config = dict(
    n_layer=12,
    d_model=256,
    n_experts=48,
    experts_per_token=6,
    d_expert=64,
    d_shared_expert=0,
    activation='geglu',
    moe_layers=[2, 3, 4, 5, 6, 7, 8, 9, 10, 11],
    router_score='softmax',
    normalize_top_k=True,
    routed_scale=2.5,
    balance_loss=0.0182,
    balance_bias=False,
    router_z_loss=0.0001,
    init_std_router=0.0206,
    lr_router=0.000497,
    vocab_size=32000,
    norm='rmsnorm',
    norm_eps=1e-06,
    tie_embeddings=False,
    optimizer='soap_variant',
    lr=0.00287,
    beta1=0.95,
    beta2=0.99,
    grad_clip=0.5,
    batch_tokens=[32768, 65536, 131072, 262144],
    seq_len=1024,
    train_tokens=315400000,
    steps=2766,
    dataset='wikipedia_en',
)
Below are experts of layer 6 (counted from 0) of a mixture-of-experts language model. Rows are named router (the router's row for the expert), gate (a neuron's input weights, with its number), up (a neuron's input weights, with its number) and show model dimensions 0-255. Each number is 200 + 30 x the weight over its row's rms, rounded and kept within 0 to 999.
Before each expert's rows: "comes after" lists some tokens at least twice as common just before its tokens as in all text. This comes from a sample of Wikipedia text that the model never trained on. Tokens count by the router's weight.

# expert 3
comes after: "\n", "a", "y", "z", "d", " U"
router,221,189,186,210,111,164,287,145,227,151,255,188,189,168,236,174,269,235,195,240,185,236,159,202,186,195,208,209,178,224,191,163,190,195,166,190,192,196,223,230,238,188,223,195,257,179,240,157,239,246,181,261,174,244,186,212,184,172,194,217,185,209,185,201,233,236,239,210,256,246,120,223,245,174,207,174,193,173,232,189,225,190,165,149,194,227,191,229,200,172,166,206,179,201,250,230,209,165,190,192,214,258,203,248,204,231,193,228,138,201,222,209,232,213,226,244,231,247,189,183,213,184,152,234,165,183,193,195,233,203,205,208,230,189,201,218,190,147,154,223,253,234,194,209,189,234,194,222,191,181,158,193,240,185,221,161,233,154,213,234,213,278,211,251,222,163,165,216,214,211,182,189,198,222,231,195,175,220,215,219,180,244,198,218,191,250,175,154,167,195,149,204,166,196,199,263,186,166,196,228,224,177,183,186,182,192,238,218,186,223,198,146,216,228,197,211,139,225,246,251,197,189,235,221,223,191,191,194,214,185,215,209,204,266,193,193,196,176,168,172,193,231,193,196,194,215,259,204,147,256,207,260,214,201,207,215
gate0,183,201,238,185,254,167,246,147,208,195,180,161,203,205,220,219,241,190,198,165,193,141,229,197,168,199,176,127,168,184,230,177,233,171,236,166,173,139,185,149,241,164,224,258,187,186,230,172,229,160,203,196,212,202,197,194,207,201,199,149,187,255,196,194,232,179,210,197,218,229,224,222,172,230,191,164,205,210,246,188,241,219,160,180,181,208,142,185,253,165,146,182,209,192,210,212,164,219,198,194,214,130,169,172,236,225,218,231,186,152,220,220,200,179,179,161,212,184,190,223,254,213,230,246,203,254,233,209,247,201,225,226,248,152,203,226,146,192,190,127,201,203,170,204,179,204,191,180,187,224,163,160,189,224,161,236,138,141,182,159,214,228,175,213,182,235,264,215,195,154,231,196,210,187,247,194,157,232,209,196,236,208,218,214,156,231,221,195,205,236,187,226,219,192,150,211,182,165,166,203,169,214,209,136,233,222,220,237,171,164,247,208,242,223,208,229,212,231,149,197,228,259,209,268,211,178,241,162,188,176,204,196,190,224,158,148,191,227,156,216,180,207,173,229,215,236,233,161,177,194,235,217,170,222,177,192
up0,174,233,196,213,191,227,182,282,216,196,188,231,242,225,249,191,197,250,215,225,190,230,169,181,245,197,201,231,255,253,149,242,159,235,184,242,201,155,192,211,177,182,186,200,169,190,241,184,212,218,185,182,219,248,213,247,221,179,192,224,224,185,217,187,200,183,164,206,159,164,251,158,225,183,224,207,203,226,196,188,161,184,202,192,191,244,193,209,181,171,176,190,219,173,158,164,163,156,233,154,211,184,193,171,188,179,249,130,206,217,161,184,235,228,178,218,226,186,246,207,157,203,210,177,230,199,163,205,207,182,148,214,216,211,171,205,225,262,218,188,208,184,268,210,155,150,220,231,200,194,279,247,168,157,206,204,233,216,211,276,203,187,196,178,200,207,175,232,205,226,196,264,183,225,203,167,213,184,224,210,155,189,164,192,236,184,225,234,201,176,239,183,205,206,265,158,210,250,223,213,210,203,215,240,168,232,183,184,215,204,165,199,179,212,162,144,265,180,196,207,207,189,160,173,170,196,204,190,189,150,199,219,133,176,222,279,186,183,225,250,220,181,235,180,174,219,152,262,159,175,147,199,219,136,180,174

# expert 5
comes after: " the", " of", ":", " (", " \"", " by"
router,190,214,170,223,173,193,206,186,254,171,250,173,238,169,218,162,226,204,187,221,241,223,189,181,189,162,160,175,208,222,169,183,202,164,171,207,255,233,245,250,243,160,238,196,245,171,231,196,219,224,155,230,147,196,202,183,151,165,160,198,189,238,165,197,208,195,229,187,246,248,161,232,233,175,222,186,222,225,209,217,211,205,174,155,150,182,178,219,189,149,220,168,231,223,230,173,257,171,220,193,223,225,237,227,238,179,211,252,230,217,233,169,209,212,223,222,225,243,213,226,216,161,173,233,171,189,172,194,249,209,255,198,231,180,201,234,155,160,177,255,245,184,192,185,154,236,149,259,244,209,221,237,234,178,212,187,228,155,195,229,241,238,229,253,210,173,165,253,211,241,202,150,231,263,248,170,221,213,241,190,173,234,218,229,153,224,180,192,143,172,186,211,189,224,183,221,232,190,205,225,171,153,158,184,198,201,242,214,178,228,217,168,147,238,167,236,179,247,217,243,195,179,224,220,225,176,205,230,210,192,215,212,200,235,224,184,150,177,166,182,178,209,224,161,152,223,209,248,186,210,223,234,208,153,215,204
gate0,197,238,214,176,188,192,141,243,172,215,165,204,202,181,206,193,201,225,165,204,137,201,227,193,216,161,225,184,202,207,207,206,223,265,150,155,246,209,186,230,207,154,212,243,193,214,219,156,240,178,176,213,162,200,183,210,201,203,211,188,215,227,193,129,236,216,189,237,178,215,186,216,201,166,246,171,192,198,192,130,203,222,222,230,111,192,194,169,185,235,230,232,184,205,196,204,151,212,167,141,264,199,217,181,239,157,238,131,191,218,175,221,223,177,160,185,233,201,188,172,228,236,170,167,158,220,208,199,193,220,171,138,161,207,187,255,218,155,243,146,184,245,215,144,217,238,236,191,228,193,192,168,230,196,166,144,228,218,185,230,196,173,229,202,215,185,157,205,162,153,209,226,207,209,237,225,181,199,176,170,181,209,150,212,185,205,154,217,215,165,214,176,211,152,168,183,194,160,146,202,170,185,168,191,167,159,225,98,186,175,225,175,205,167,207,161,189,164,231,229,189,192,213,197,196,228,202,188,223,207,188,197,197,242,170,134,182,206,157,164,249,244,185,221,172,233,244,241,223,184,199,225,270,233,190,185
up0,159,184,173,196,174,209,169,173,170,190,242,175,165,213,240,228,208,177,234,212,251,238,208,175,242,212,173,240,220,192,192,172,214,213,217,223,212,166,182,237,229,188,162,165,122,205,190,185,173,163,130,224,198,217,215,217,251,197,266,257,196,214,130,249,178,183,220,231,209,216,252,263,179,159,220,231,172,192,180,209,127,224,239,165,158,177,236,202,253,203,211,213,193,184,215,193,194,182,248,120,210,166,198,204,252,205,233,210,186,162,256,212,206,226,190,219,199,175,201,197,188,225,163,180,241,189,226,194,178,171,226,172,159,260,191,190,183,211,213,227,206,162,194,194,176,237,213,206,181,213,156,234,246,195,210,231,141,260,236,200,265,229,138,191,219,161,166,170,215,188,197,192,185,172,191,212,219,189,191,211,254,171,237,181,199,203,191,262,179,219,185,229,231,178,154,232,207,208,202,224,229,227,225,205,172,222,165,230,207,197,156,238,218,149,209,191,209,205,230,211,215,180,221,226,191,228,221,197,228,188,192,178,221,131,220,211,170,203,230,188,191,115,182,270,244,219,201,228,173,188,210,254,243,231,225,229

# expert 10
comes after: " the", " in", " of", ",", ":", " New"
router,184,202,160,165,156,201,201,169,256,197,218,188,203,176,239,158,231,213,193,187,208,211,171,184,193,176,185,191,231,218,189,169,196,176,153,221,248,223,189,220,251,216,243,219,238,198,208,190,225,201,143,216,196,206,228,193,180,147,160,176,202,201,178,167,183,196,216,197,251,195,176,245,226,134,194,176,169,195,209,233,205,198,200,162,179,196,201,225,157,146,225,235,217,228,233,197,204,158,199,191,235,245,243,282,245,179,215,264,223,190,205,152,232,229,230,234,236,259,245,252,199,148,191,208,184,206,196,200,242,187,201,216,243,179,212,260,196,164,155,280,221,197,210,191,155,216,177,265,237,180,228,210,220,196,236,196,221,167,203,263,207,237,246,258,198,181,151,238,203,225,197,177,171,203,253,189,216,220,219,247,150,255,213,240,135,229,181,197,160,191,177,232,191,218,217,236,213,219,243,229,201,203,179,203,205,201,210,179,176,229,197,182,164,249,159,218,186,235,221,265,225,164,246,186,237,181,188,232,212,185,229,223,219,228,204,202,171,182,166,202,134,186,247,162,202,223,218,204,136,226,210,230,213,173,172,236
gate0,179,202,205,190,154,245,145,223,195,141,235,123,188,217,194,181,195,239,159,187,178,198,188,223,261,183,152,195,198,263,165,219,204,147,182,198,264,158,196,275,196,174,239,196,201,143,201,246,224,189,187,174,202,187,219,224,173,156,158,210,215,161,252,194,170,176,153,178,228,214,258,168,208,194,159,294,238,212,206,201,159,155,204,148,237,197,193,218,197,157,172,215,185,186,242,179,204,156,213,193,189,224,233,234,201,215,273,226,187,192,210,169,207,232,179,205,216,211,174,190,199,211,197,265,219,200,232,212,201,236,242,276,176,192,226,205,188,184,203,233,266,200,207,219,141,209,194,225,206,221,228,211,249,179,212,200,153,210,157,163,199,176,196,217,159,189,164,235,188,198,201,196,158,171,186,204,213,195,193,191,161,200,191,175,233,206,192,189,224,243,229,206,171,243,193,165,216,225,241,174,236,172,274,130,178,220,241,204,210,198,186,182,177,183,179,190,207,164,210,241,227,149,195,179,211,154,176,213,200,214,218,217,217,177,209,166,227,181,170,210,209,157,263,205,219,239,173,161,183,199,146,170,206,143,174,222
up0,174,196,209,202,192,224,190,226,181,150,237,161,177,218,222,210,134,222,168,204,212,190,233,177,275,200,204,162,196,190,237,191,251,150,247,191,218,197,245,206,179,211,176,194,165,160,212,200,155,255,219,215,199,183,216,180,164,194,177,157,233,219,265,201,204,195,131,205,217,190,252,252,151,214,202,280,247,222,186,199,195,204,223,178,245,233,218,204,190,204,175,249,189,249,233,235,229,189,198,211,223,188,190,190,191,161,229,198,214,196,226,245,223,216,168,215,239,215,165,167,205,226,171,252,218,173,204,186,181,216,220,227,195,202,126,169,140,227,178,217,230,238,168,205,173,184,196,181,195,202,174,171,234,149,194,255,139,198,167,166,216,229,145,164,185,225,145,227,185,174,215,180,198,221,222,198,233,201,129,188,163,166,176,263,171,167,208,212,247,205,217,260,207,254,189,190,185,255,177,178,226,205,201,203,209,221,223,225,237,168,235,173,196,163,192,177,204,165,234,215,197,137,243,237,190,231,203,242,154,192,217,153,258,142,231,188,179,177,208,221,217,172,186,186,203,242,229,199,176,191,200,172,193,151,157,158

# expert 41
comes after: " |", "\n", ".", "==", ")", "|"
router,173,209,157,175,155,164,237,163,213,200,226,184,208,142,228,139,199,218,204,176,238,189,144,170,153,174,149,209,209,244,221,169,192,183,190,179,212,218,235,241,243,192,247,179,208,200,221,160,231,230,182,209,191,220,185,174,172,106,166,208,158,241,138,174,179,169,229,223,229,191,152,218,243,189,211,210,217,200,223,189,239,194,151,184,205,198,207,226,176,172,237,214,219,176,221,165,226,228,170,202,243,219,235,243,228,191,206,234,187,197,179,164,213,221,191,195,226,207,222,221,234,195,216,188,165,183,183,191,245,178,191,196,269,164,207,218,154,134,150,180,222,231,218,162,156,200,203,220,185,219,234,184,213,192,218,109,223,172,251,235,201,219,211,216,227,210,184,218,197,215,160,214,238,216,243,177,160,223,237,204,177,214,229,215,179,266,178,145,205,181,185,234,139,220,222,213,215,159,241,222,193,206,143,179,174,181,206,200,170,233,195,170,177,190,220,230,211,280,219,223,239,189,225,199,263,227,160,194,259,176,174,221,204,206,264,171,153,179,179,159,214,163,233,197,200,246,235,231,194,249,190,238,213,166,209,224
gate0,176,191,162,205,177,209,152,210,179,193,245,191,191,187,229,221,170,216,178,186,228,174,243,181,207,160,162,205,238,190,169,234,239,196,162,253,189,185,234,161,168,263,221,225,186,227,218,219,195,215,190,189,256,190,127,183,204,165,193,204,197,192,199,237,160,222,211,181,221,212,182,167,230,226,212,146,246,241,187,267,222,178,237,236,185,180,255,218,238,164,157,152,215,138,139,208,193,148,214,195,207,170,171,227,212,245,199,173,232,193,232,166,251,194,192,220,207,153,198,196,187,178,196,232,197,161,182,171,225,193,242,219,235,210,197,191,174,202,203,224,192,168,173,260,178,157,205,160,133,192,200,190,168,196,138,157,195,163,115,159,134,190,184,157,178,166,190,222,185,243,245,167,189,161,222,218,141,271,179,154,233,193,185,202,195,239,185,204,190,187,203,211,175,198,258,270,196,211,206,249,203,157,190,216,164,217,250,203,178,202,165,191,214,140,154,221,161,199,198,167,189,196,219,194,205,236,198,157,200,211,187,194,186,233,199,186,157,186,201,196,256,182,175,235,133,183,178,209,229,203,186,199,222,219,159,228
up0,225,142,278,209,255,189,228,193,217,208,197,225,167,198,165,241,148,196,210,187,250,299,173,198,197,212,187,174,192,178,187,198,147,205,165,164,198,240,184,143,191,155,172,250,202,243,196,160,215,168,260,216,221,217,236,173,191,186,165,183,194,171,215,174,183,170,242,250,167,198,181,212,200,169,240,194,172,199,160,138,208,242,188,154,185,212,190,198,161,226,190,240,223,242,211,221,231,153,210,219,220,221,174,216,159,142,199,182,164,219,158,171,196,178,217,190,189,217,178,192,147,227,227,151,225,216,210,239,227,175,201,226,131,193,197,222,218,227,184,214,168,240,254,231,205,179,235,214,189,219,196,223,156,163,170,200,220,172,236,204,212,201,162,227,165,235,159,139,234,232,203,206,196,235,223,179,209,190,204,193,186,181,188,212,242,165,169,200,160,224,160,206,234,216,160,221,195,221,228,205,195,180,187,207,284,209,222,232,225,150,229,189,170,176,172,157,181,203,177,265,254,215,173,212,153,182,246,191,193,157,155,209,205,223,233,230,257,259,232,188,156,200,243,187,198,189,238,247,218,199,209,187,160,224,192,214